config.yaml
d_shared_expert: 128
rope_base: 10000.0
rope_fraction: 1.0
tie_embeddings: true
init_std_qkv: 0.0487
init_std_o: 0.0
lr: 0.00329
weight_decay: 0.1
warmup_steps: 50
Below are experts of layer 3 (counted from 0) of a mixture-of-experts language model. Rows are named router (the router's row for the expert), gate (a neuron's input weights, with its number), up (a neuron's input weights, with its number), down (a neuron's output weights, with its number) and show model dimensions 0-255. Each number is 128 + 24 x the weight over its row's rms, rounded and kept within 0 to 255. Numbers have three digits each.
Before each expert's rows: "gets" lists some tokens that make up at least twice as much of what it gets as of all text; "raises" lists some tokens whose logits its average output raises strongly, later layers aside. This comes from a sample of Wikipedia text that the model never trained on. Tokens count by the router's weight.

# expert 41
gets: " |", ";", "---|---|---|---|", " 0;", " 1;", " 2;"
raises: "\n", " ", " —", " t", ";"
router:155167152119132136144172140158127108121113150126115155077104147095155125109121107134135164132099128119112161112100113134147094105144107188130135133163120149094109115123133114113127138124123081116132152143100120150170107196156129124109108181148143154133136099126139075064136142180148166100121111129120124130183110129101110116117125126167132140149117130124121112170130187130120121094110143137134107098103137147154128166127138162112122121118132115124113131118052143083136094081167170143121125131155180110119137183188138181159160110166141141152135131142129136123125097136123129087152126135115142145134123167143094138130119086106122144118117141125137138141136120119133100099108131127139141125121137178122135148152172127172091114146169131116100146140135151140127138126058111
gate1:106102135120153125102113166159161090142145091121136116147095140160097141110150162124114149119147136120143145132125120120143133152103141126128155133144141139147100145102101155095170127138162127134112114127128120129154131169126116104140160170167085146161148116126144139145087114149131097125129127103115141088137102187136134123135190130128137138162105126127140149121158118114138119115146083124147120140079128177071120115134105121135124123109138110138171156155115128120105154100137155119113092174114110092134098150140110093134183135090168138151145142172165117110090114140069127087126134151121123091172137111099080114110127159123121125102083120053112087193115138121139128110079143101128112077134168141130114109114161143110146142148139162154117123118107088105147126099099148
up1:118154125154134124154048158141108131117109116152100138123130148132143130126188137129153152160079102107142147121128101142125092183159159118138112145167133088078162137130107137117127091140103137165146149120101113149105106113163126123128115109149117136133144105177167109136110111174171128090161176133114103110136131132111095135150150120119140155149123132100095149114119130118132145133090141122170118140088116127122102116100122098094110095107156120137146078147129109145132140139110126109110097116130166140146128188153103059090135129124105119136092157099166143085104166161109129162120161086127105154106172104094113145094110157133121115120149119107127136208152154108142149135104121104138129123137100129088132116170117137130117119129118098121132122126106135087129119101160093
down1:144159136176133139077149124126096162132129145073147089150142085137136108123149083136140133152104160145124107098083128141115144115148099140142145102093152127155145130146109118106100139105135147084113081073154156133131117109111138167142085134151138116111100154097137122180178137127142121125138137092136125161133105113136092153163115146137101114139123175112125093108144128122125145108144143122176131137104100083150139086116147150102153107153121138111137106102136165148133107141091113124130118115149141117118141091096175130114153103125126168120086072124165119136180104129115160134127150103128119086120135138133126147119152111201132128144155201120125148114085092127136159107110110160146135162140119169135125165124109134187112092112110116155139142126140138112149096153158146

# expert 61
gets: "s", "e", "a", "o", "z", "man"
raises: "'", " and", "-"
router:155128121100180117141149152119105102082137109107120129095128142114142121158112125088163129170116164107128136140079117125121120125121126135119130135138123150115116132138140120111086104165162087104126118106120113126106104109133093125098091154165143137121126124173185112147128118139138129151162154084106141115149144126120155089128157089193138164142128153178149133151144135130102167130139128178134125120100186098138120134159144134088136155118126097118127160134103120104145117095091141114117155129150188061091124144131136162148167129159135146155161117140137136132182154118137114126128139166156149155135109134142117104120122124097119150123120146164123146124151139130149117128064155122167095100065119121127125147123136132139117158126075160164083124091132137172162109161162103
gate1:164096127115138111113139109108168110111174144108116132141154121172074125116143149112127151133151172124090146143162126116144109126117163136094073123121164129124112123123147167122169139062100171097108155125098150136128113155068141128169102093149120140124118119114180120136102125133079114145134176145122153091071148154140133110092105129129138105120099126090128118135099110133139145106162125130126094127124149122148110129080145177127157118134150130124098123136111127112121119104172113122095175104140104130171111094165137122102147126097131123166135130121142146143123150113104124118107113147128111147118086148087097099127125110131123162106154146135150151121135142117132164136120120110136163094107105165149131120122174122132158152119138187153132073108128061143129147160136061
up1:111093156185143131119143153155140162119088124126167102097119122085119163159130139132167159100100101156099145125175148152141125103142133150166108073091142128155150143143091121139115142129185095145128132127143140078153076105125117113151141125119150108136178167112113121136133143105118101179145146172109141136105091147122099129110148117146101098143132089149153114104104118147126113135063108113143140132154077145143115136105134125130106134154166161169139075102112080164143109098151136116161125123158173133189124134111126131112132126110076155102124121123076131128101144133153141150129114103159136119131141123161105171143097099138111083135141134164114113134104134130125108150104092140166110139125112154123106154151135130115162112144129123140164159155151114136140141099085141
down1:165127104176108158135088180128145105118155080187117169108126139125114114115119100134103137156110136119139153135124141129116127149093089106130111138094148139142132108169155133108100158115149148101126189151133102157179144096106140131152129131152101113124111138139128130116139130114153147129131149119132115068128131146143162152079150099120149120121107126078081160117118061115134127118133154130128104168153094112132146114130086127132110068146080087117121179137115149142124137148167137143140114150126064103113138128137135119091109121128130094129142086115128157108095170131154130161154123151139144140112129100127106126133146105161114104140149133135107127134116139078091151132122143157147113113140113103143168091115064180140092098121124158106097121127113119172153140180127119

# expert 12
gets: "-", "|", " –", " -", " |", "–19"
raises: " ", " \"", " A", " The", " 1"
router:149121132135130118171118155158133114131128156101127154125163146117120076126116105126136106124106172134090116130117126136181101104169087142118151136159115133129119136118082172133097129115133128113139114137103109109103144169143136095059127146102131132147126114154137109126161157108167155128110144117101144148131104122130134114128122098149126135111103150120163145174166142104116145131084108143110108055122137113170139131092134110125102164081117088117131118119118115123125096131097126107097131139160121114136122129159132136127119124143166119138150028153123076165131142094064151077143083149149162157121105131144092116116128150133145143111137093139136126132139134123151160096092130198170090128123112177132123135146143116171124170114088157128102114101140133153153126123131128
gate0:106087153137151108112127169140148111141129148102124135136141140171086114200116165122153143140149151155101128111180138172169137152130122123129120114126072112159149123110148169141128199125142124123168147137093137145142112136094137105111129125163126172154137144154130165177159172176147131115110130150153168125148074088125135150090124117128122174073124107188108151131186099148166138087109122138140134122158110117120129114118111146108136130149129137129156085117126156095091096120114149122111092117117132133119127126140099103131134106152140125126095141137129106129122125139146084143118134119152142167107164152158123096126149134139136132123132108152117133133178127063139130151093100106092079148118131130134122183114120129125126065128110136141152107143090130122140139157139152
up0:126147114137132160150100116109162104122132116104162128101107125143121125143181138130139077161121140110117126142051096137156173131122131131124141121149131128112148146149107145105134119088103118107111130067158137101125096124179177103103148141145139124158146133150152147095090091149161111101124148121152159107131141148130116125129161110106120146121102141159165091106134130148125171147098104153097177081116145214141158099161134145104123130146123088157150172097139158138175130084162105111166116128125111169134123116148153117125126126179091123117129188128127170120153152106105104141134135124147103175135124105126119107139176139123138106119154145095112159154095155111113132097135156113123115120120139131127158149146130104126124103134137161136055127102131129130132153125108105
down0:135164154200122133145091120161140197150131118131129103132187110158118128107150133160106107125143139153139165097130108145107148104169066115091149079141141142126126110125127115098115111166104165121144078104113144156106134099157112083162113170162149132153118169182145164141153127106139107123102136103191153184124122084146126126152131147130089123171125132134146127103150139136122122129142111095173116131159116109120123151119126109154119105096109143111118134092108091163122111093117127106127155132098098131143095121158138130118145163132081108090107099142119120124160134138112142126126159097089123122139140111147111150141088120096181111118113086127171157138167157113121132134138115152131126125200116114128141126146116149103106124150109144108156138105117128109149103115127140

# expert 44
gets: "S", " S", " P", " D", " W", " C"
raises: "IL", "MG", "AF", "IC", "IT", "AT"
router:115154174106129161148128115119093109101132144105105153139152157116133046124129127110137117200128123179131139156104082087139114103122125146098161137123103143109106117150079144084134138127159123170138157096119122117149092173127109128106065135123138140150117113145116098083121165128132130115156139111112115147178104156108097110094126127145146143124116106110132113159125129140117164152121119154143135109110170142184105139099119139114098149124096108089088147146137118142150123094155142102138146112144115111141133113185150137113108106118153117148125122132095116115144129124067123107122121138119127134136109140178142168098133112131110131139111128150147109055137125151183162109119125139145132148111111156092123151124134179137070140124119133153153179104115177115146093162135127
gate0:123104126094091134151110102146145130156150151126141103138146136102105124126095115100137150152097158152105090115136146106135109129086078126110159093126191103141088200098100123097098140165113136137143100160121109099151062135158130131081156132142120152111127145100155147119108151121144132078100121123101085131156073101134096124176126084144126129153131141122136112174123141087102143141114099118118092146114173115094123059140138123130098133126111119118129103132146150145109153123139098116135117133119143129112122090132135127106123154118131080078076110108154085139157134155116075154117097171124130109113115135103154098108090144125147149134154146119101111108128165132125124116117152122113129136127103139167173153095113128156148152127081081114153116160132134107145124122118117
up0:158105116163169125160133107119149129133118132159099141153125092132140132126131121125123112139139165124131160121151153134160156141135170134173135116176108155095160136159114126101147102119154156132083109137078164102091097131137126129163089153112103161113130124106148157141093140132163198101155146165144156134149139101168161130095119131152123152151156157112135100134092102098161172102130123115136111177125141147144156157112150160126105120105154134124126146135149191132150129142114064142140170160164158134139124112110125150141132126135108106165140100119093132097113121102142128096111139113172087136125089109123136120146170096101137138106154127071113120122112127111166118097161150128162164084147149122096124111136170118125121166123174092141170133147105144159100128120122127
down0:116148115139123134156135152137123131113122104119092159104154137112146131105143158105119155160151100129065111141127123150140124075161156102124127175133145090105118139118136117130156104149125101141136141102158180163139139129151107146141144134141133095103162080142131089147129126111121122133176101114121113137137154103149110091098137142157144114105130111123108123106148132120078148171142118123151145156099167093164144149142112141168150121089120106120100126114096170145103142171103109133113113157105141103140149125126109160106146130100106127147122126153132138136104107117115127077169162149199155186120153128131114137156151136175138120116125088154132169183148130065153108145132163152154153134160172134083130111144111159138125116141111090096066129121106104122169126157107163

# expert 5
gets: "ing", "ed", "s", " made", " won", " played"
raises: " the", " it", " a", " their", " them", " its"
router:137123157133144112154144119125112087083080123160121155129152140149157107119132143106089117128155122120118137118124101138145084121141135142132133114175081149105116111096155161130122083131160110182179144155130095118115103128119118111106101145145162113138147115165178113139121104187128134121125160105134146131107135130113163114060122111138140150168060102155121131126151157142116119075120112115118090101116136129169125166096144121086110132111137103115131107110112130118147121117082152139131190119121125112158112158132064117114112085154159152127140115116125098119171104149099125082113114125112155146129130132154091148072086094121106145104099088107135116125153149187128101101135125110121128124111100106108136134157135138147121131139120172132118134091101155105142140131089084
gate0:105082136105147142132122160113095114100112093093155142163117123138104114117100124120147178124149105095122077141139119125138132143133124084119102105138080136099114101087164103098128139139135141138120079142120160139171159137114133129113146115148121174185156109128114160125101148099146096136144141192086138099130102126117159105133105157128093138127118143138144132118153119196078125139176155126114148145165158117122133121142147125099109142106121186177125133130089129107091122108167131163086152133112177127129162117111101121054104097151147164114112095111146103144118124120157148079101117121161136182126136129176116112118141131122100165122122137132144135149153138125126073091146156114084120099149103140134136132117130129118131150135121112131146132163154133139142124146154169
up0:136149190150125125155089119084140147127143104104117133188126137082146123127112156151099177105147145093104141123149101106139142126089111146133146127149148119142164124108127140086115134137107152099148095162179090158114152142152153113118118155174137127154111125040127094123154128081165122063181105097137121144126086124108093129113098161132140133086101126162143164136116140136119125135131137109115124112142162142100121101136114128114138137168128130128118146106091189113124134125101117118123098099105131134116149139138139121131151146115153125133118122117129149108126132115142148118087135168157093108157100142113108103100063107110168131134106118097104117127121093097119097129092133113081127133135122081176113120170107099151070151125129116135125080139125109105147144115126108
down0:094134131111176107163117167079116162169141150125144112095110133190159111120144138130134108128130101159113147115166142137152130104121184139120158087127139107111145142147088136134119163150142147119128114148116155136141123114127148144124096136074100126147160174096142138157188095144140139113134138134145137122092100114115102155130149132123178143125081121105137125148110121127107122163131138160132119133109133145132105128116106137128122137136125104123127118146152120196114141149105081072141103170114109086142169154101144113152112093115139115142083140150101150152157164176126125105108109125103077152080103084111122151159157113102143146099151119136159102163146148106112107166143106099132085117160128087147113176135123168130135101094113132083126141163105114109117151110158117

# expert 6
gets: "n", "a", "i", "d", "t", "y"
raises: "man", "rich", "mann", "ress", "lies", "mar"
router:124134112043143159127170115114104121112111134074129125100142163149135126126107177103167139177118156174145142168083102098139123111151128130069149128134113150101114113115110150121112094151152060131135180093118112134150113127136106118122114149165126145122156123135166131152153137127139140133109144055155143139156132087118135113109114084133127136142129105109127090140154136131108150141140152113129109131126133139120114155131159102136140112131120132124157150099098100076146094074142188110135142091129141113135091112140140147106160133182123165135139095130130116124115128136135144124127095150167128160193113118159148104094103119134138160114113130135127105104125153118178110106126125120174135106099128136120092149150143138141112189142080138117121120102147141150147109119107083
gate1:130110111100112158112099118116160156087134115122128122132109136170134102142155114157148074092119121115140090140115143160121129126125135149129143118127143150122148141130108163121112139119165127164144124101151137109153095107109155122151137133161137107114173108121148139137101130128126157138105130138143138095130096137133129100114090104086115153128115138110117115105133108104101146180092144101112168128117132108103160148118158136120150079158123122136162110143107090135111108081179134090111123094160142085172141164114158096116116134114104122142133077138076092182112137157150124133179143117125130171159150084123158099155089074143166125142115096148089148072103145101153092116099102106158151146096124140113127142115143148134145159099183103127158154144133148071141130120174116
up1:101125087125118179129133136135184170136108100118119135102074168166124130152115111164120100090117075120149115109098120144118120119112108138129129127122110172094116133185059151102171150128140119161119107129111138121153144097149139116124128159117130170092118093116126145106159076158128116125114127145158101116147139159085134124119139137112110156134129077112123128122121157090193127136145084093140156138164100102138124153119142145129122122138155120135116142119165162100137096186159115119155121134127126112139138152143146171103139105161145135126151089114142131158134113120128069147116084172134162129135074160171093152119130152129077143158088139119134114100111067140111140134104096159142125129112132158142127142169158116142126116132101135102128115161131138105114127152114144
down1:118139180074133156110113107140110126152122143119102137109132128160127113129134143154107139145139106120123079114161090129168120126139132127138166162088104123142086120148140100141140132122133169144100118118100105109128117140120103117105191119136179066151186129118110158126134117125140129086132147116119150156130136137107142187106170106127048166159128153138156123122098089110132113144122114158108109100124153152127156178107143101075123139107107130125147117144117119128112162114111149146156153064101168155086109133188101163165170110115122154139114148148144134105150120145145152143107092132175101151101165130107122152130129127094141120104123118108136135147123124145150154158153115153082130176152117087132102176139152121129110124132141086130139097111130139133143152121147125

# expert 47
gets: "ed", "ing", " used", " located", " based", "d"
raises: " the", " with", " its", " at", " in", " by"
router:115139155135170112125153133126131122113111163130099201130143132157138116124131144134086141128135140113120167153114115126134107111141105153111157091137049179107111108091126171124168071137136117126159138136131109125122091145126150093124104136157165133144138121136154119128120092137136161172110163104109122126143088119119122119068107125144140126127110092110134098142132152167122146098104125101131083123109142145143146174145168125105126136121134124096113115115119116146148103122100146125118117112138124114143103174118053119111135116172101153132137102131082118127108099127115117073119118130089145125151125144146093124084084109110140136090077056090089101125154151183149127104155136134136121117127105116103128147130136111162127141128120186108136139114155150106138123110063120
gate0:151120108161139130171126116126193113156156164144134148126127180125139105108156156120082116171155107176092157191128123169107138140123130105105095093146107134153153093106133121125130134132138104136143163126130110155150119113130121103145130140127143144141119188130138136156080111135117134176105134146118127151113138122174113138171134159135150171098157093136119086124175094129150147112116085151178153129112146141137122114126144103164098136131125115115176145162097165158099116147147172109139100146175135109142093099105129124147106098090139107188154101146136138111166122094132084115116141136116099103117106115106135132124141125112144164150122114120115146099155108107123135149115127077114147131157147152127103101142113088115128123096103145069143120122134126110118068111090111
up0:099129111103112123200133120110131117076112146103118110125174167115174155161132174126094130110138145140150125115144135119147117142105104132178096152109109101127125099141110102097125157148107096093108121137136130100117115132137100129152104115147129141124138134104107128101177143125154134144118146157140146133161165119127113147135102163114177150109106163154148110123114137116131164157113100119149154152074117139112168109123102095130146167102101142154177192123119131122104201144148109139149109121168120147154148124160089072119121161135155111137175144168103143160131106127118110139137118081066160118129154133159089134126172121138143117144109117091130140127134068118146127152114130145166161129125127104124148147143117108120135119111175145125094069120139158135127094122115125
down0:133077125095100091141170135118105159111149112155103126138127127170149125108116171118159102164119102126164095114151184090136129131138140127113052132146117095098150103110180146161118149118133121128117173123113138129099080137093119150137156116135156170080135137136148098150117120152121152117123184117107121121123132151158134142110119133106162129154108132125140164112147099157115145132122083097121107162097108119122099121177110149152098178123117118153077116109116112154128162144120139123127124121147133167113150158137090100111130146113121172111140147128095135154096069124121089137087115114167085102120156116128061126114141139154139126157111127109172138109116142145103106171156087124129086134161131120136129134128146139116128143138145130150148143128161081125120142180164099

# expert 59
gets: " and", "/", " &", " P", " or", "t"
raises: "7", "ice", "all", "3", "6", "loss"
router:149171132110162114119144154140097111106118135114105165138164134139120113115136126129159120120102149143137125148067076143145121126166117144113206135141094179119124093136098150102152095101128078181125121110129126125128132188121148087111133140125133097165156118141138119112138142127144167125151150045100123149169106171122111092128104118136140144111118122107123122169136139145152156161096140141159124128116160133124085134084143114127141137141115119100142150127109060111158126100151117125109134096132128113119115136183128170075098129138101138162143128149100092125115129092094118133095094178110130150206112144162135103130122124120146133128140089105098130136129125127162152145133142146126114125127101141128092149161155145179096134128163129103141136126132174134129135126125124
gate0:142138122099139128121133124152107108196111111133162143147153123098133113136104131132136137072137077154204126136111104145129129139195126155134127121132099155151120139115157097146134125128112112135159134114087156105153172148141083144144087159105152101130154136108102105112130135152128134110116119154130195117128134151091148115111120148142120129119136159114138144162119134149112138092120130149161123119128156104173121127137137135140137149096150168163143089172133142123171112113078148135140104099094148146065084161123163115121142124129112150142171181083150154124130098138094165127124109132114131096107097115140131134101130160111172161149118176143117142146075124113122134124147110100129154102140088099145159131115165096128144146091142118094158105127128104102131169119174143
up0:090089147137120090124126151118087178133115151157135138172097151114144156082141131130137158145170110176153098139116112146080098107137157111121152155114134131074095123141093079174104102091129150098191121154144101104098131131126075155098147094114157178149122127152091159163108116125157171142135130103127130135152125125110137126129173122159127140136120134099133116128158153140165109117156122164141073150128143140103145113132167169152114090113135111112115108155119068104120122143157137133135107124144118147145171166121149106144125107155124132130120097107108150122131128139129166107126132175078163103142164148139137149136130126123102128109124151109127136130157118107178124120159109147131122156127190141148136116152158132120115135132168145129169124146128135137091113095078156
down0:105126077158086094152141148143040110100175125106096121130130167158159089122122143087134139142122145121112148111152150138121118101080139177143130113143133153124128082101121131155104156114116125115159164130155131117162102128128140105177142167127120163103111157090113133106132103147153166136112140127093142142115139132133083135130120115133078109144134123138132096129112120112144157155101056109138093121085142113139118144145115113109120139108135095118096110142102130124115131129142163126105152166101099093091104127159118137132149121121142150101118146139175143139118129110116078140128126141096125175110150112126115121077119155120129159169151137114116138113179080096087125093176087105125100138118143113126144105146107133151082113103109095148119102126107123127113101160065118

# expert 54
gets: " \"", " re", " c", "S", " B", "-"
raises: "imp", "ic", "ever", "uck", "ist", "W"
router:123121169114101171117132085158101126119101134156115111138129150153114113111120134118092133127125157188073141143084069101136087128139108145116188150159107120140102098144109120123106132100142111154135136115090113080149128166130140102120109146101138099131134098158122110112171140127137143118150135112094143153161082161117109133113098105117142136119106118104133083162152135144140140113088104151116107105108148115127074123154142091092116141121117142123101151104127115139148129086117140120081159105131114129122132140162106131115140118123124115155157100120078079127148049126079128117099092142100145116107116149122130144128080143145107149107147122096126129120143139125168106146145139130126090109122080143108068154106151119140112150129122133145160172109144182131176158138094095
gate0:149108106100137167131132112129120122127128115117132156122099084122119143110131146096125127105161145127132136104066155120145168100155117140108117139117139133159123143123138104109112168123133126111193113110114088123115109111095128124169133096114100121098102114139082138129134101119099153116131139150142128126128079169113089123122079144110098127113124147109128110119127087132095163132109098167113127112094126125138153136095147069085101138128110162131153145129125124051093134129107132106133152129104100130117123139086179123154105100166123132127089083157143063104136125127118078144165136085125140120138110100174100160148110124104144129122113173150127114145129170128111141113124169089103148102130117104171102190093140127185089150140104115099159153115127139137116157124115092
up0:112097126117128175132133131144138147055107084124097158099121102115102123129083114090099148092135133153133156146065123136094186140133108120142175107109093151159101145130136150093099136184148126170166106120180140153125142154135125138149136105168138139109104095155126112102121101133148127123126104128130093144087135123112138131123114095117128134143073135126126102102143126127138114135135079123138150141182148112145106112113107139103132120140097155117126134150118109106151138164145112100112132124155116124103078112125114094107133153195145104168164128100096123129157104158142124136113093104134099113093117082147108159134166155140120112107163133142127129158114155116100134122145094088124128121158070103119119181091145119122103128117114133062101141128095139141134128120138169
down0:083129147079138128115127131083135112149122156114140161103112150130089106168135127122131107131094144123119059153141165161175119137141106108112092146106124111122137131103170083089123080109144107114106146162081103162109089168119171163131123136126075133130182107127145160142131126140075156137131131147165116159182123141102109095148108127150092103165118137141167150164134136144141131131128171146114164123114165129160141117131105168129147157132106152136118141113157121116155142158134104091134102132152139110107122122122114139143164138145109083132157124137121131138136117124124161154101110074099105118142146146136161086145122130126138161156118094116134149151119124151123120150105194132095113152097180111133134163120130126144171175164144165114157119148132101099116149112140139

# expert 31
gets: "ly", " also", " not", " more", " such", " well"
raises: " to", " |", " in", " as", ",", ":"
router:136129132113166119124150083147106100096108168127074129132137157149151113162125092102153121117108143110117134136116125083137123127153082130092132100139128132134118112080089154143151096105120142130177110102106097158134097143146114118098100125140139143142126098145160102123123160134130148155141142114133130133132062145112158115104131152125172101145117120135109124132137150148107131119117127131098073109132121148145136124129160100073131137110107124098122119101099138120143128131129152129095170068133102121147136141123091119097104127133172156190124106183115116161116126117135135098157131144155151130176144178132094167125117124162153135112079072109130119127129143159160131109145164153164155108101160117133069151106127174140138088144151150145102186114165149170131092138101128
gate2:117140162109143135110117136096154124108079145137154120124144119138110114139112129144136123134125133086176151108123100140147094147125152147116160129111117121129147123185093104120150103113124128107115147142129106125110153096175172122137146129146100110086113143157129110147112111180177149130110111148096115085153140136149157138123112135132108068104153111105133123100127156120118105118109200118117128146114138119121132073130132179123154170142063122110095129127151146116147126153147116105109098149137129152110157119174137108163168128178121146105157152129152135134132072124120128123106094119123147130116077171144118145142133161120139096151112099085119112122144138103171153166186113091131116151114124144161121106158142115145179124093109098119116115115081179061134119119150155
up2:106164158154134137095120154154168145115065135136112109145121138099148142129114133126125101111127129140096100079129090121150046146135112146150135124123127132159140147129131138145129137181143070160114125114130126123115072093144138130104171150111122143102115144133176142159115123104145111105155124118118140091136142114070140116108154086121138079140109110155151091128151124136116132156114145120126144135169101144156126133159142136150132085078129162111160144125115113087113107122120086134124120135156146160146127121180157094147096122128158151124107174176112129156133171125158126135114080122191096111119157122143134160106164134108105111128139142147133097088088095126131126081144092099133159074097143151114108125170129140104173151143136123143154153130126116130147161133146123
down2:145114136093152129115076118140101129169110146143122160138140134111150145135116132129189166082086130100133124110127136136185097100152138144167125109148169139191125138113155161140156132136148131111131135086111109127107145118098093117090149185125139145114165126152146128125111148141148114152148121111129118119155126152094117099140135135099133135161108128157169116146130145115107156187106141104076174140160127091142128134078118135133149101132126146101121125061132160095161078161082110136119127164125140139148123124137129127070091112098089119088114140137129150108137166111136143096118112139133106094132108108136113125144148165121105137083121139129105077132122136113107150127120154123125100102115100180137102116146125088103162075136122103135117125097132117177087135161107107

# expert 19
gets: "ing", "ed", "ation", "er", "t", "ist"
raises: " and", " |", ",", " ("
router:140129125122132136118171148121111138107135140105095183082169144093124105153133154115103141149142132116128154179128115149134122140149120175137142093118106112108121118095098160070125105151181089121153137129110098148128107131120158151138114194153120110162096065166144095105115097159120122111117122107046144157142118140102160086106110126158139080151090117129137113136123154169111137100105113133134113130116131100146147142138121103123113158102127107088134157129113154118140107098118139082121134144141170104118074162120091139118129104154166197110130119142128137175111124102126170119106141141159130161122138148169085121107105108105173143094105135162099133113150145160120119076118121125124125107105099134125138149126139148141130122142124175097115139138154130143154139104122106
gate1:148110147098171172112175124123167156163166136122115129132107085113159114135097111116104161117125087160170125114092188130086086186132089128135120108101168122133055113086088157083136123108156126116145132154131148078150119126126161129123119123161080118124129135161145110105162121152155117137131117137135160143165114108123105103175099126134108127140143142137114136084125117148157128145119116143120110136130129118094143136155092138112101138150113122118136130142124090109120107143119120139091112137126115120110105083153165133098149149154153151161157166119115129074143105156139113142072124133096129153119148093147122110131122167104127169066100140140099114131114133149123087149115134172110117111144137176111147161119144154134130109137122129167119094118102151166115081136141155
up1:176148151164107119114183113156149093097148106135157147117096138115118130157123104140116131145110158119139128142133137165124130141110135144129105198144120103098147091137131112121151077130182165138125145114130082136139147147137128137118104117149123073157127081168107157135089153124149133180116095157128150141135129105088075120114131129132131124130103059084118132115168112094132102102125159075102117105121098128101125145136097105130079128119087119114125159143159102142142134142090093159105163121110077165128159111150141164149123164087168150150145154120131089083104091140111148147113146144134148104118126097142102149120140158112152109092130142088114129106147103076116105145117152118146140134121156123140137113127120110150138147154142161156120129093144158096111134158149119
down1:155073134157113145114143107135121145126124117150103110118151107113131120170131142122159122089167115136135181133112146108102129125134127137153114140126138137116131151091176108113152125133083101159186130154099142076116121161174176133096153116156135160131134125094077114111156126106153131143132123140110158142138154061133152068133124147145165151111146123117144142166137143103141109119114089129100107129093099089136171137136110164069139111108132156186132107142130174152152126109117143125121127126122116153108136158105148156118141140095143171124155151123156108142108141128114130105127147122150130120127116133135164118107142162097139123088087098097121120128142151182120089141171096108058115132112109109073130079115107124155123135086174129139117147148152146128105103139130164

# expert 16
gets: " |", ";", "---|---|---|---|", " 0;", " He", " he"
raises: "\n", " ", " —", " 1", " 2", " 0"
router:131161136113173147181163116141127102100106141117119140158116153096165122117125117124134154139137161121070152118119098136165095118144097177108147098128115147063120108138125113128108141125134090143166112116120114145147098146175119111107108149167134185137148116184141116103111135167142141118107109126110150133148129148062109114093117109160124133169120148115131124153149174138121132123132163119116140101098123163158103135133132157122098100103134126122147112101090142095154087067110162157126150127141132098116156149179105179149156112144119146127133131155136140149158118143137108108137090149108131143161107158153090135114120090167101167119098128114106126129149121123148086114105097159150110128099120173106125152174155113161072121133149120131128162149120154110121128125080112
gate3:143143138133149096107111111140155134150110124116101126156082136107153147135131099119154170175101168148159114138120121151138092124115123120141129228137126135138141132101123090136149176121119157126077114126128134160137149136145136115146097153086139162150121070088145144130113111142124123130128110112159089123119149127123142193138159141121128147136146157117102135115126143134162097124141136153098148136093100075145130106151121080138136168137149093115113132098100136065141174134151135145113113103118096098093157138103128174139134133094119121114179167167108129128126117148141150123136106151152124153098151162156135085074125137127110120109121089156142124087114109140162132079140148172121145124119129129116098152127169151138135090127131112153159145138095154096081090136133139
up3:128133108129123102091075143099119135149145114146127134155095104112124152087151142131168169130116151136138192124127119123130077139093101129115119115138104105108133102075134142142138172140109117120117105149148095120127154111153069098128097132092131123098156108148143143141134120114135128156133123136155139143134188156123114153104136065103140144129130156139110159111116129119132149116120129146115131147127067109116122100152093129147095115103121136102158120110125116072110113120192140141118167099116091109092181125157151141138113153105111139155113163122189081138132134140109127107152160118102111148117147146138135133096101113097070069113119139083164142110132160160160133089109127155113150130140128099100131160119138144144113118118083120124172182075132124134157156127139136
down3:141137100106152153126081133157135158119093117085124115112177103129142121120149163112104119042084105095105130139110164117140182149135153114146140112113156182113101090155123075162157120148092115124203113137151153123152090140130096114111156121136109133070101128159094148111115105144123125138149112101109126138129094130131082106135133160143149110099175167097124121098129089139127135127125173090096139081115136146087082154133132118102113083129125127126141103110117140140128148162106127121119134122167084136113130155106167140109110165164135140118110095126122150135122130123113123144151084154157113122119123113128131145104106156182109135116125117135104103152083138090091113116098137121162114132143099136159185116119111120094140159122128101117116149129114147108106114109129133